Experts of a small language model: width 768, a sigmoid router.
Below are experts of layer 5 (counted from 0) of a mixture-of-experts language model. Rows are named gate (a neuron's input weights, with its number), up (a neuron's input weights, with its number), down (a neuron's output weights, with its number) and show model dimensions 736-767. Each number is 128 + 32 x the weight over its row's rms, rounded and kept within 0 to 255. Numbers have three digits each.
Before each expert's rows: "comes before" lists some tokens at least twice as common just after its tokens as in all text; "comes after" lists some tokens at least twice as common just before its tokens as in all text. This comes from a sample of Wikipedia text that the model never trained on. Tokens count by the router's weight.

# expert 4
comes before: ",", " of", " in", " was", " a", " to"
comes after: " the", ",", " in", " of", " was", " He"
gate0:154089102168058099075192170139097207113099128091125081094134176095144134124119133159137107154095
up0:074150152156127108134123198116095073125159099171098108104120092093158146143101098166109113111121
down0:194132082170107155138130090143116182135104143116084117178111150157139147116047150121098158106127
gate1:139155134098116118179134149150141122155108080126083121128105189162113127119140127140163140118153
up1:091121149133087138046075131138132144149151076117080155149096051121150110043114052097118145153099
down1:139158172164108131073113085128126101126173136150099132056179105097115114120079113139121118150107
gate2:194150129070139139111148125160154096144115126126159191143114132095179160091164109158130136163095
up2:128015179131159118157107145087100131057109214085071087166174171155071158119159129111153137130089
down2:153154110145164120113133139122079130136130139124076110150134162095148156143135154117091054114140
gate3:100166147108112062160120160079112134103163179131117160094147144101156152086104103087147109168159
up3:169123159112062132111142127095120106132119143135155184162166169084038119143112158147094125111095
down3:086151098132166180121117103063161071116104167077125140147149119119107113147127134143169082104184
gate4:147184083104120115165109140092178113079124128063168097187087106124148117064127121142127104158135
up4:097144086117130117131115183061099140127160112122189075111154111135114164163137151172123172140130
down4:115128154081084160114137090168162123177147110169176180110190074109173134120049116179110068183177
gate5:131128139089146119111121117092115065153208161138123143132175082066089133069097125126200117141131
up5:131108116138150147110093104102057072121058150111133166135140130100173125156188094111112114139143
down5:159139157138166095150109091102123174045107109117129141197122112142060090136103096191103181165101
gate6:135138083142140166163120110131126163199117133102093123169143087134131086112199051103101131146187
up6:146180092172060111110152163190055105137128123132135116133095120142121179154105166134148116127158
down6:113160155130150093096166183191108134197108141160108099056184155155174115113094080104179103142160
gate7:167094132077099104210108114099118133107091108075196128088157071149202120122127095087151108175135
up7:149164081147096114140168121087142118178084107098126143116121132149167117142163160108130158069100
down7:128131088099154074114111123101172166165134110105101119161137084132135106133113109159153200165145
gate8:145109128117146051169123148119123142164105122127113110090163075152054160136099124148090129177184
up8:102137157135115120063148166146120111167135073054135115171126054115155156103143144191124136134127
down8:147186159071159096155094086141190180123062134095141164165142140127153115122180099091133112145112
gate9:126100182144113116138088126162071086129174108116127121157158116178125082139113100087124147123180
up9:122179109118199128125083123110090152106112095091109091145035117102061138125069095098138133144086
down9:151108132166135139149126152158123144121118113127167148076183163066107102127126161095111137063156
gate10:088163130127078162155104123146127142134092168112103106126102140110138153124137110159137135032102
up10:094124100169100111165062105148146153086124104160103140169143123148157122095107148132199101108049
down10:125117073088095100109185119145155137090130135085103111106130100146115142087136079152170058146119
gate11:095177146163138113163122187190175231069182118123152144088099099082195114145176129122145071169127
up11:106122102077123164142145122053174136155007101145050093139186108102118092116141092139158124143087
down11:140111102133105138111150146150138137146183157172176164152141123149145086166158123138115087137168
gate12:120071116100119083203137144138126156182228065221098115083160136122144121087157135184138107146107
up12:130130183090142153138045131162173122110110140136169178092144109133136131197026109098103122124179
down12:162188153164121099146176105079128117082125124134088130152172080140187103121111176113050084139136
gate13:140137096132105088141181114108130136136151193115151154133148119117131149149100110139100109141117
up13:172121066138178152096146163108112147103119189152184142122100117203089161115145165114102130169108
down13:124115128138149153130165114136081165168141206117145159130149167136127135083106132117155126148129
gate14:109173108108105117136150165139125147105094079154092129106139131154114118140141120151182157116111
up14:135163142155157084147131132185173140135129121099116149105203215153068111121151057077128107169115
down14:138168121164139089154140108135129133094121189176057151137104081126110162134109104125069113129090
gate15:141084150123106138070130128093160071117097109130148143105102073098067166121185041156118162171128
up15:108060123108114126120100110132085137146190126105125097182109116136144105146199110121131074096169
down15:118082081153143133132142153154182135136125173103136170107090178113114096164153123138097135117122
gate16:114165106119089145183125139087138160141155124184141099124168111135136150163083096156148138122129
up16:159148085131107141133151162119103134121139158125172158130097125164129140038109135157158126120160
down16:083198106153128114105168063132161117190120083112158159090078159105131124150086111112103127167121
gate17:054110120125105103112158182110152093143101112104166145179099141122113087098164109119133098118189
up17:124130111187164133102143135085127132074099124140086121156132122108091117102076137143173173104144
down17:071111154126116127167090069113177057150109090183139129099126140178155161119105142189117139160144
gate18:130105146130111105129137149152129082092169145089132079068082169084152136136134119157161173096092
up18:114060085142102136090189131122105156110167087135128131096137118160158122127120115159151091136135
down18:130130112101196148095161075170107121167090151103081104076138129142149147137106099100116110134142
gate19:137104203154127147151069123145223167145087149099166165133161100159149123131136114076136138183070
up19:124090134144134143091195109156171106071081111144051080117146092084116098164133120106147138119104
down19:102127156207116177060127110119117085142162147180110133142157124101098157124130054108209126194145
gate20:167108075086109121150236171139163101163158102153137116102116109123119163143148080133144137098190
up20:125111148107151132126094130157134133138213093047170089151121123135100109124126139171108185129182
down20:103168100114123092128137094146144138116141128140143115135109111159171077142091107101158177098174
gate21:102162130076131116086123143125120122174156103117113178085065152172147124100155082154123114114099
up21:159108174135193144120139111109160084151069161139114141183083146152113106130131072154146087151119
down21:176163122178116094121105128144115094182040097102112105081166124122099088147120140104165100146147
gate22:094167119104086198119128117130111095135114098099110142144156087123158156148184103083171144139199
up22:146191048129194113151097123120109095165105160118156109112146144167208110083151131163148137176129
down22:092173120119161168140119104117139170103194155127170155116129099081123083104099167180122101079111
gate23:111209076062073138125136136114126142102131139109156141127094167140081117141044138144156136125180
up23:173088049150102181145132127176136096157103158154107195131157153156162123155099125091123143150174
down23:145130133157107147119092104131161106147123076154147123171144107101073083159123097111129136152123
gate24:088099123205167151112141192104157137117154160150165178074135084185105082105112125146081104103128
up24:133121164128128142098115089143098105114134164138041105140153140172128132141111152135163143115119
down24:144107182103127092137192117099118147090130124115081091067146141102145086132155114108176140168089
gate25:117108097166185161127136118137154135126139112061166148116184161190079156146141101111161080111194
up25:063173150109099084122087096143051182136143165103154173189106091119110101141031194189120084148095
down25:122096133175076133107191127127156086126083119130136118132048150088155169172128110138114112131151
gate26:112075145092174161105108183130169120158114157123090120173128106103183103085166112201168133172140
up26:117061161109223103137087140198132070143085127110131158061164099132144097127116116121146144134107
down26:096094146169159073124072099106160075105180133149150156171056133119146194135070157104147133124081
gate27:093130150086101151111122120113161099096107126156097177122099062148118187073152107104116132129054
up27:144152172102163144119138094150120101129068161117151134118120124188181125119188118170097180136172
down27:120127099102110140189161190133170087131108146138161106113133147122183088145200077134120129117099
gate28:131104053126155063145121099082118159182103130152100076115096080078121147103115087212168173155153
up28:155138120168132155118155165190130122165076158090152110102090158174097120115146151132128133095173
down28:113152129175151201082124181098133115130152115079138184133079110146139116150163152169129143133170
gate29:138193126162151140150099118135087133110109105050141130147090142146165141160128153084064140051076
up29:192167153157065156212114112116175141123140132097122140109107086156133160164146052132107125115097
down29:152124119116077144149129173125122146193148077196140111169123107160110147110182123148118092148098
gate30:177094134158083153089139134126125123092104187107092084142112111095104188111117144135134101122137
up30:145161159208131145136136117119192157157121086095122088087136146141070099146133158110068142139150
down30:141107143183123131136127081085135139097076144156165102161145116181190159090141102096121173143091
gate31:135118153076153178100071175120122193177119181165109090128076162148090147080184153128097154169100
up31:153128096160084077100181138098173167157102117134074152103173169096149079103157164105100126102179
down31:110165081125085110127164139103207156112158152089146137150158130081158112139119098072142142107054
gate32:088128123109079125150151138113109144085172129060101101093045169156158084140152095105199133124127
up32:139137120107147158105150112119110075139118088135188118109112138154119127151065159147107149073167
down32:134144102117125087187181114145134125139127115174172134132180120157152088067134128089116087118109
gate33:147147120091072143116092087098182143138204140156130121160160147085128160128106158148127078122125
up33:143069107176085128164149076119101162163126115138144128147098127093122094151081110170106094091151
down33:099114109079143132124135096167134142103133119108103082128183134116088159133072053157132161087129
gate34:123095122139121169151113156142113127125171074127165106091110132209130124127168097124153144108108
up34:122111130120126109137176095138140178103119149102126104083053170089125161119164190154100145161121
down34:031092172126102082106114129187158159154163118194176153109085073099150113093156102154112140122153
gate35:085145117154099083081159173103117149113127133123149137141180048144116084119093117146126124101127
up35:190140114131157056167092179136090095091192166136112120118144127186145088135128158140100150089191
down35:122124140183215142166123085114166168147202173136113149156140173106142196182095078116114088095099
gate36:141114139102141099080113117107106198118156122124164162109129179114137176086123138175160141145112
up36:067103145138133110082125134114110155132133137130143134129124066117178215093135167146090081120190
down36:162104101122178135132150077129156109131127090121134157157187156111114101119148128091132154091134
gate37:084132043149132081162122105156161118125084141039126114143174108152095113061155096156132136155157
up37:113114131141109135106188170127088102145117149161160143132156113133134137181157106129096109101104
down37:130086084141164136104162110139046173156147126093080151147141122158130054099154106132126185145156
gate38:103090124159148163054060135117131135093114139088132117127180143122151103145143078176147162172120
up38:116131097142127126137121143171187136113101128062106100156147141176123080138114166126134146150143
down38:084137165158116100045140131103089139158189095131122098141156105101095166140102114108108165170063
gate39:103126172124080135204149084107124129137090139131116119092123136127157109138127176129093137175120
up39:173170135112127124116111181093071097135172101124091121134163073124116121073079151132135161084132
down39:071129141100192142076153159167060114089110035151107140131099133148139159131105125158109063098181

# expert 11
comes before: " of", " to", ",", ".", " in", " and"
comes after: " the", " a", " was", " and", " to", " his"
gate0:100150109145162156117140125105078102096081154142109072193119114094155215142177121112149063132058
up0:178142150101157064148130162160135148120092108116104127072159139156121104018171163104167083204159
down0:124132132134114045121150088141177130125130136180123145149132105141099159095160117106177141099069
gate1:135121155206142159140164154149107127081077125128194105111188142141193127094101174140140159140087
up1:103152128113128105155109172136132116090164125111142071104122170107149043113151148120106116109045
down1:107156163135120140080124145084170142120143106132145055167097103150107084128165120132106101160117
gate2:113121092106100097065120144140098123140188142132104151125126148161146122095084121127133156116092
up2:110132157174097140162123115097103138098092123168140123094075100110128124181130116102123173090159
down2:166131096172177151151188174057131108107154141090146072134113091128171057147177119092125075117164
gate3:134120079127098126175177135151192129157106153094120199140147091051095131139135139145095089133163
up3:133137092148123145148096135093074134154142094126081172115097143103158109166129148116131094093180
down3:141144160121159107086139133149132085109133124114106101133124127153098131069155117122057094085114
gate4:098132134112160165116130185139131091139107077178155180130137116111174159133127181129039123088132
up4:149094129142155073082114138194130072118117173131131105181126098115121092165129107107146140093155
down4:176165105132118105110112065106132134104114131140120150163135113112167127098119117121112138113090
gate5:159135108154150122096154128121176144146138042167121126078131174078230203047131110142146151071126
up5:126135152078097143107113146169123065127092141128155124114150115143125137112097123084122149123144
down5:114050113200138166139189078132212121130109081134122124133105126077120131041116102143125139117042
gate6:136077048164084128123097112107089099142155146096047148165174147105094135160126085095102125120121
up6:139120135162051127179096143078150137103152121191103116151109161116174087171127137129106105115112
down6:164148128126138143167093145116151126101161087166098089141152158181194201126124100092134102104152
gate7:177172133150192118077083108131155158186113039133099073188138102200154067125123111088175108145125
up7:175109121141136145086070179108177134135109092095087130130122134094111114084114143125125130167121
down7:098127169121160085157111133159199102173164130115150181129114129124117144080165112134204160162137
gate8:098170146106143145130188081131123113112128113139190169184136084145091133112109176174116132164125
up8:146083122110156176091127150094106127085075110121135140206130160121097095129108094142080159104157
down8:070095197156111097146198086112132145122090117095041111148085166172178099109077149132115166136136
gate9:114107070076165090134080098112104161160149125174139139102111075160138158105135136111135165118133
up9:129172073114173080170121142195147134137133107200135114115148146089144162137140107080138174097082
down9:088165202115122092121123164147145146123174140167143072150124145162112082080137135124121147146086
gate10:121104128170110135124124128115140138095153131159139119190039107126140108115120109139116109072099
up10:125117180158119036114104179156131142078125154121175104205138139133094184075070127129127120140132
down10:103034096106131123133126149137108150137130113105040135143137097103092178111097140138171095128067
gate11:159124152070116116158096124133141122093182104131134059099155069118180153135112155155115153099138
up11:160119134096123143099147152112114149118189139101097095154115130133164095117064091112129053126079
down11:119158121061167094181103089126103071134178138181151204120183155123185139077149148062175121100054
gate12:094078122143160140101083178133112152110142159137152109214084184123126099075162181180186107074089
up12:135149073106103102150104179125107159119150148095152082120126104125133075056142104104077131170158
down12:140177146103155158126185107124131145069136151111107115129110170102141154116145133151151080111087
gate13:137114088165171154057122147195137177131091102187141120185137141117112155182145142114150155119096
up13:145123163186087177155126155124112122115133074205163090157168120094067149103147135092096133126153
down13:114137084114142103128105119077114135156117176072165093085123084157087129151174096082134168104154
gate14:095103153175147109081112100123089142114065122105137163191177213095094075105132137123198151102092
up14:174165138095131137140129071145154085083173094162110168155078097138164156176114097148107171118150
down14:128114131154138079098114096099145108108082188158114166170080169099124112164102122124114084152143
gate15:168144146158164170128157144096155117104143116136128167145143161149103152157143146119119113108139
up15:113101130151085109128100170169095145095101102141127115110121134171109111101144165112127132152103
down15:207136070096100139134134137138117113098118088120137126107125141177157062160156101026105152124135
gate16:083158166127072128138122170073118142092090123057076155103218126148165190134065156051071125077143
up16:125129197131101106105178133101141173129168109176085117159136152102168125102069182194093100155112
down16:130070195126105066129138121129103140121137084125058112146159149126126141126104118108125141123135
gate17:174115130066060104153091132178166210110110141112163140090151132173132197183136111183049117156107
up17:101091092134171084131149110105114158148070138142107099170184166146097158135084073107090106148161
down17:127159119109161137151163162089116082118136099097162140139095158114114098128188142095107099092117
gate18:164086136135120100120123152110151148187121124095188120142159109075138138118120134170124144096173
up18:093158142153127117107136120125131121133085097108155111139164112158130136146183155118131191151180
down18:155086159184100146093115097157104092087118125088143073139085158174143158100155189124094157108117
gate19:092191134200187125137182120071145191142112115136130160122114103165133068107159106128159193114117
up19:117132143148127080071107144145176140165140140133195155179151098139087128089149153162144180129162
down19:135169076120128132117088108120127123150104119137109074130139201126107076197153201138149163120110
gate20:122133156100113111108140225149139153070124114135151149129152180135158151088092091166183135194162
up20:078116133100108130084137122122185086160119108118110077089180145166166135094076175141106114160087
down20:129115135077097074105172176144157185078098152137166124203140204122137091129150100106132137159142
gate21:114095113144097064150122140138137136160140093187107163108124135088147178144113085144094125131147
up21:077112141161078083090120155151118104120142056114171158152141114129142110131158148136065180114178
down21:135129103108101189149137127099143082108180155094194081094068055128101125168122112093097176130148
gate22:097145156143173122146143139143094162120114182082130135116098081145098133060188150085116111127122
up22:144137093133088125140139104118090126184141111107172063104106157153158104132105057125118132143172
down22:177126054143150150085051136129141187158109137142155143142126091129122126104142091111162125154131
gate23:110199095126087105131130143099111130143115063070139150138102147193179119175139098104095128075110
up23:146139123148121135110106171148163121140158102101092123075098083131132133109130132121092144070151
down23:141160088080175141092165139130126136090127128101129101072143147133121155053107144097090077085137
gate24:099121145116132100064119123155151125074163118122139157087136121146135121120111133135106144177158
up24:065146084138098106139119127114108133154080094097157128119152173116072142145159150110126115184179
down24:136138135171126126063132127169153177063080137132179080131118160115099108152078075148112104105170
gate25:090110118138134124124149153119186186130118112128101103080093131108164071158104146111091115152136
up25:120101078116133160088145147068109161100188113185116108171166049100179123073140159117141115153182
down25:085176111178169041123124153145147113156148156145130129101083172108157148134122130122109138128106
gate26:119115215067156090108099156131089102107106131109069142167114104101134103118091095168152117106139
up26:121154105145143099140138117124189138155071138067139141136166061108117163152127135202117138043116
down26:127173140106136101143177124131092090094140114117126129145112129079135124113108126111187140101122
gate27:140084128182118138120167129139088143114112105124138160100098084083161115101098103122179128139145
up27:138143165100169136127130172084125133165174171170127130099131102097104157172113166056128095072134
down27:106144181106136065129166082130127084069138121125098128165103154150124131128122083087099154170089
gate28:104125125099172131138142076092087157142118168147069101073125162148155127116062144090135115146143
up28:086098070138130150116072132124125105078096077135183128122166121109118133188139125185156091085146
down28:171070138145148149100054148176111125072132101114150142125135115155079107166150068153136115158159
gate29:160046143110163127105182114167175120085154175170100111133139089163165110139162108137103189183119
up29:152105025145135145061182086104091129224132131192174073132124140136104084093114164046083137120176
down29:119097119097114198093141131089078101116117195128065092109094081115088078068158136095127156088123
gate30:080138213213081108085149121127077130115144132160105198127161205106128169093100144143133143186117
up30:117122100089118162167137055143145097140084150118137182152064153211109077169081091089140050162143
down30:138198170119135111111125187135114164156062100116182105170152087119116125142162157172116172084150
gate31:161131148080193093137158151119135184093105081101087163173101138160125160118154093128130139113112
up31:114133143148138126128212133168106144137120106188116135137114115149130082148099132138079126097098
down31:121140109125150139135099119136162089056134146130114101115141174150100138146071113093072136121175
gate32:132090159120070128127122162151120188161132088087083186190095181140095090084170174163137136086165
up32:155130190147077130111118144149106197101151106197174142174136103141165113116153147176113127176151
down32:103140212207090163141135080119163090137139143106097128131096104116105137221116145128153156128123
gate33:187099114193125120118169103128064166204163112095084102142152183132148116091137161118126140134072
up33:131128164163078195129067072063069087114118114083102120096156162086181099111157074147061058102117
down33:146116125133148106156109165129137123123116095094136158124123093104130129149156135160094076144105
gate34:107123150157140144124115160108066117140109132133139057144161122111155146143140141223112176105065
up34:160134095135150090120104158094143118122137081091059118132139057166169162164135156203163139153117
down34:129142101076149123118167127128053120097133135173127153110140101150130178116159098148131148183122
gate35:136092114091107073085146140186156142115087187118187137154165130095131188171159119089157146170164
up35:193130148100161167108098154134174112140180141145146088149139122172100172116136064073081130097119
down35:148114127151145148153114119174102151138110036196135144063139162155177159117140113184072116090110
gate36:123138146112113122151153157141122156154185091175117085104116071125117083126165151076118117085088
up36:070148081183145139126166105114139076138135126049130126116118102195111139143115038048161183087192
down36:150145137128169153117133146183085167134129166185195109135114168091045056092111130090127127122120
gate37:170141108120182116187144093078134120170084096098092166117137186091095114150109216117141062125109
up37:135100077148157129114110111116075024111163115162091143146146112115194133099099098183142152143078
down37:095162057155083102168152139109123141111113150165129123127185143134198133038114156160113172165103
gate38:125100144114156087150095156117116115170133138104100181167158146133149150115124138128128142075162
up38:164147148154132119181187088147115155121121136127112109134104119125121083132128115088123078114155
down38:078070133147148176138114133170139131144162090140146137162145130135133142132125148083139135092158
gate39:144043147121131106090128174126124158070175140150130121074092121105169117133138176070131087143125
up39:144157113120135103144127076034108042135134140187039148150133151076169117097125129112096143155095
down39:137094136208146165130181169075166134102118112087118223166127133113159166121076091063109094150086

# expert 15
comes before: " ", "\n", " The", " —", " In", " He"
comes after: "\n", "0", "3", "4", "6", "5"
gate0:096126136146118111116115077056135165139095119179170102137117123142155103148051137104154159090184
up0:051073130143115104099129117109036150124166051143133180125175093105120116100120117159192146156151
down0:201101120117166141157119107094092141153088189180144180144175176175176157192124129098120100053149
gate1:121126082099092168090126133156119159056146138231132155091068183159149015134081096105078151087064
up1:156141098159168137151119036134111109140145122144155111168197139103124129147142129133168111135116
down1:128057133138157132140053109110155105130115127094157111177127065131145096137117140094162124145080
gate2:101117080079089098104166131194150131138228150145081181173101116106138098168144083138167100182190
up2:109114103124124168087190215070089131095058127146125180060093110097168149136143070153197144076124
down2:138151155176186092160063010150081135120162107107133129137123124156091113111157150165092190165165
gate3:154110090160109133067061184158118175146127143166120151151136138111023106131162098127144147180118
up3:121137113108147093211164141151138101141107146121176153162139141191117109126130089084103137117082
down3:117108141128114143104084151178075116132078173108148191094123136089081120147101141135156120134117
gate4:070178165130066154131156155126117134058073102162108156111092142159128074140093128099097178088069
up4:153171204074089157110119158157156152163082146124100183108126095142199126164119152122137169144210
down4:141133152096102123093043149128132128161092102148173110191191107102193129137153076213196080135160
gate5:146157093170121138137125116140124080028135158163053123137133110088159154104146137140123121122070
up5:176135149164133134112107065136123091060148140181162110119138149068123130142141161097078126155123
down5:120170085100119110176086150063141153100142102116109106092103182128124136124174116157115140128167
gate6:176100080169120155108186179103183171154135125133073142118112141145121138088174186130136151071107
up6:180173154130119170180124149152150089159173105134113124136098098129122097134199081150141132158170
down6:124156119097130157101139141126076115089103135140124106106160091156110186147103138152174183096147
gate7:155123186138133170130115076190146073184120133088103125143108143107152087148083192102128140101124
up7:152155179119142174086108121090156100133131132122134106162184109095169137095187170123107140089162
down7:111125130121095105150121105133131130200159095133133169101099097073105119124121111146078104100056
gate8:131135091149110101089200056118101137098168142106142134064078104142147123121170172124108093143097
up8:155096140208107140149083160098101139134132082113160094101138130150094115081132137096117096184099
down8:160145121127104126151107086131122153135151127136172163130157149144128123164166112072193112108141
gate9:184124139117104106126149118107154131124206126102134097109104088146131148137166169098088108107151
up9:118158132140128088149103147101142074145127067130071127126137103118162136104112110129131102133091
down9:147075097118125128163106156114085133169100134151193150131165127194221171120077128104161108130151
gate10:085113126161139119135138089127118081157155191113133125114079139149138128114077113107122106100119
up10:115136130193165175167177130086135094138082147140163126118072151145135145046108120155136124115144
down10:128137101115177198113148146175101147051049117092125146167086102137121134100133076103115143141178
gate11:112160100130080164091194080146149112132136081167120161102099122160131064093157119182107098121100
up11:108122118175082092178145140163168145081166131117128188153100134145079119128143117143085135105137
down11:099088155132101110110120127151067173086131143093123173181086150122072117066135151176132101039140
gate12:130116130116186148140165153170133133129126125184132148119116113154097118123186090145055075108119
up12:137099168112131168178102112108130152111160176024139154129140141059179086162086089145128130166124
down12:138161140128141139129167107144111118087114141130128131128208125073134019112156100129153109176121
gate13:085100196109087129179114042111203070206158116100174139055148088135147091131106164118106169073110
up13:120123134104122127158131138110127166210091099123075109176108181137151151127169134123156146103153
down13:092116162164107125115148091150109019148157099118146106103155054159137133108155106146115137173091
gate14:156174134134146128155102087094150138077124144200124096137128188101158152058120112137141110103119
up14:130168132119109091115105121071154089123158117163096089155102157171135130135173144160092101143091
down14:165077131159098147144171163109153087117108154104135123152164138096140132128174084091130157111146
gate15:103124128133114092196122099111064152168088098134126094093077101120152202143139133147116122104203
up15:093125132130183063122104169141119145148167138159112143100079128145168159156126147114151092218099
down15:154136103141131153147191134103100117145119087105165194124127071149107147137131155079172103164139
gate16:147149153044187138099129121103151133122117142110122165159117106188079117070086125109095132212124
up16:149143070176120141088135128034126117201132116062186097101167123136180105121172131084125166076141
down16:121145106137191119105166125125071130151134145067160084182116073085155139174191196129161134136098
gate17:146122141135136089108137166156158155139140169149135115119144182142120097121147054097136116146131
up17:139137102138140178038118154112140110139107125104171089099059121131145144153103147158156140077197
down17:124143063176106139126153114079155165049159142104060130117140078118096112094098128108106143134118
gate18:128164129126067078133133163157148149135172096101113166124189167079086089090120169128085125142103
up18:185136154126059125099129136113096112067158185111134117190151158113059090144123087147172128154177
down18:123075080141037118133126131145104136071118121112126119067158149160115163126126164114130054104082
gate19:193083147089137191121126127102123118091061127109149098135126186158141137162135126087166067104087
up19:168165097067161120155145140173072101095119127159101136153151156136191125161091100228178058143077
down19:153123126157163145196113130193093203124161113166139157154081112127068215101156121105092108094109
gate20:098069084139109133125194147084118103144098158170126161073097168093149110089149141157155094162127
up20:120152093195120137111124114174088061143117084198097121114138149132104103084064122103134143167151
down20:161113180133120170097183143101106169144154085089158083120104105166206117110123137155101145212172
gate21:164140114108184151155140070145135124114151082143095071131138154115110150093125159140085107095156
up21:161109098101133167195156135109132134100178149137098115150194139112119104117157120134100157101134
down21:103148119169151178107136158128144081110163140088135162135147101123168123192168129155105140091100
gate22:073125087097160169083143114121103147147120121151129129124110125185131156171159111140089124130174
up22:152130177162109151097105087122131062094101136113135132106145170113141079170198118176141184114137
down22:140095113169074135112223157091168187166076190071142150146108127152111140114102128182144119094125
gate23:164143120122157086144205097141111146054150116141029145104118133111103120074122153144123113140137
up23:129146135158154143147121122119226140134093120091132139150152124104123082158148113186123123145110
down23:152090163140155155156132137073108068116142153169154147128151160145129144072122150151143107135089
gate24:115156152071140167186125143113210102079083164139126167157124113146088093146122119127111127134120
up24:167086155114177090180096100123148155170109084154122074109099167130122116151104167037047073169102
down24:135156097124072114130130122106196127162102191153107086193152125130091151165146116106096134204099
gate25:115063190136100089112224166120129071092110071138086179130143132150131139158151194121124115140121
up25:099178096088177107155143161126180067111128151164120096109137127126237199188226117097116105121165
down25:115128162116121122082094094106147088126202132101180096177082120050091149132167136166147061123065
gate26:177131113118120167125134159099111128202139138080126157112117124115140060078106059132073152123133
up26:117131119156090140100134135152127098131070147124046118114149087119132129110116073113151217123091
down26:162132236096069155086156200140152136174147156110127133091091170112109094151116162105098120125153
gate27:206062092112162109117138154101158118080148145155196172124126158153158127152101107075142062199078
up27:118124125123167116183100139173152113134150059095123170094125111075120163065150132097082134154105
down27:141108141106159141113135174188111154128152117082118151153136151179177134177126207126120121151120
gate28:169066120157066145162178159171134114165088133123133111078117161157126089153164068150159097115142
up28:122119120106113118170128129160163130082144063144117150104111078143123151167131097072104113078124
down28:160120145164060122130109139145149154150131168100122095124138132154147082126170103142171129103195
gate29:205191120141133089102138028100147145176167121094158162106097183098123212098084147135138135151152
up29:094143141141088178134177102076145106141147066140155149115038132161102130145093136123140113134116
down29:119190144152150135124165111115157153114100151103098148081085106156148146088105127045094149137115
gate30:122168121194178181080088072148085114189121109112133182100130134123165148130119140180137184158104
up30:106087103100116105109203121058142124110088131121084152130170096107152113177138086173111172112112
down30:133123084113178127176123154140091091100162116154146127095112129105161136160095134105084128078110
gate31:138105118191165142202178082143148176116118086125100128111095073127124174140131121074116195145123
up31:116143127186193140166123131088116115123133095181108136139132153132151155164152123115176141159128
down31:095142055150114142090133123066158084139137098156102154107155186098121119094103112134149115125124
gate32:157121176171131160159113109106156134129148101117182190097109116127151112166144102144121148116100
up32:161121133140089113103091117096099082124135114135076117162156120160097085117126149153153133129117
down32:089079098108184154108085126179090153182144152144150197122164101139145091155118121131101118119110
gate33:096089141140063102122151092168150145076135096129120088134131112165110120124183168105119112155100
up33:156115135128144165105091073057094102140069109147146092052168132141174116096132160187122088125156
down33:108117168164152131151093041093124090148124133119076136173111080146140142149093122143057192107121
gate34:074141128136172089127109120174146119127135089100123133132162106124093163169091067174174142129142
up34:086128177157108138153087172122094152114130052127116137115096176166177116116104106088112143130114
down34:149143111097171122114161185174173082152185127100118110146127141101138132102127129101102107159146
gate35:083138147100118139162076178074165112110157172098089139135093114096115106108158091148135155137081
up35:114124147149152110124118086098146124118148111088125141113135092163143123087139243119142150098119
down35:152121086116251143111097070158141143069153084108106115135140114115126174105098170141081158151187
gate36:069129094052114119124178174113114179139114126129056204094143128102097063136111181079118112113080
up36:075126176105160119120111114064155110150076134142138145128103123115078121116105168179095119119136
down36:133191112099111123111111084105110152160128111156117121137082111108172115147149127079109158095126
gate37:153121097133130112128167113164086084124075187136147051096137095118124156136120133137124153130142
up37:120108128176124156129127103131162098171059077124109139168136102134118134129067122096168083116119
down37:150091135139135082116106177129124151154133169158117120127127154181106138136170109102135081102165
gate38:177108145113116189084163110120123087154109174067124154149154156118058106141094123137118092123132
up38:126117127126130106128136174104159136186148104135076137143061142162162110104157066085185135104061
down38:099140139103123123163099105110138107124079119179104124190117135183199150093133097140135144083113
gate39:127163086097129073142147083186139108144117122151156146139138099178109140134111169131124091135131
up39:133127117159098105065156163134106202135107099183127172079139140178162092159172164136151095165101
down39:104108107112117115130089131132118101054122166118152101145130130141175123102143164119131100090161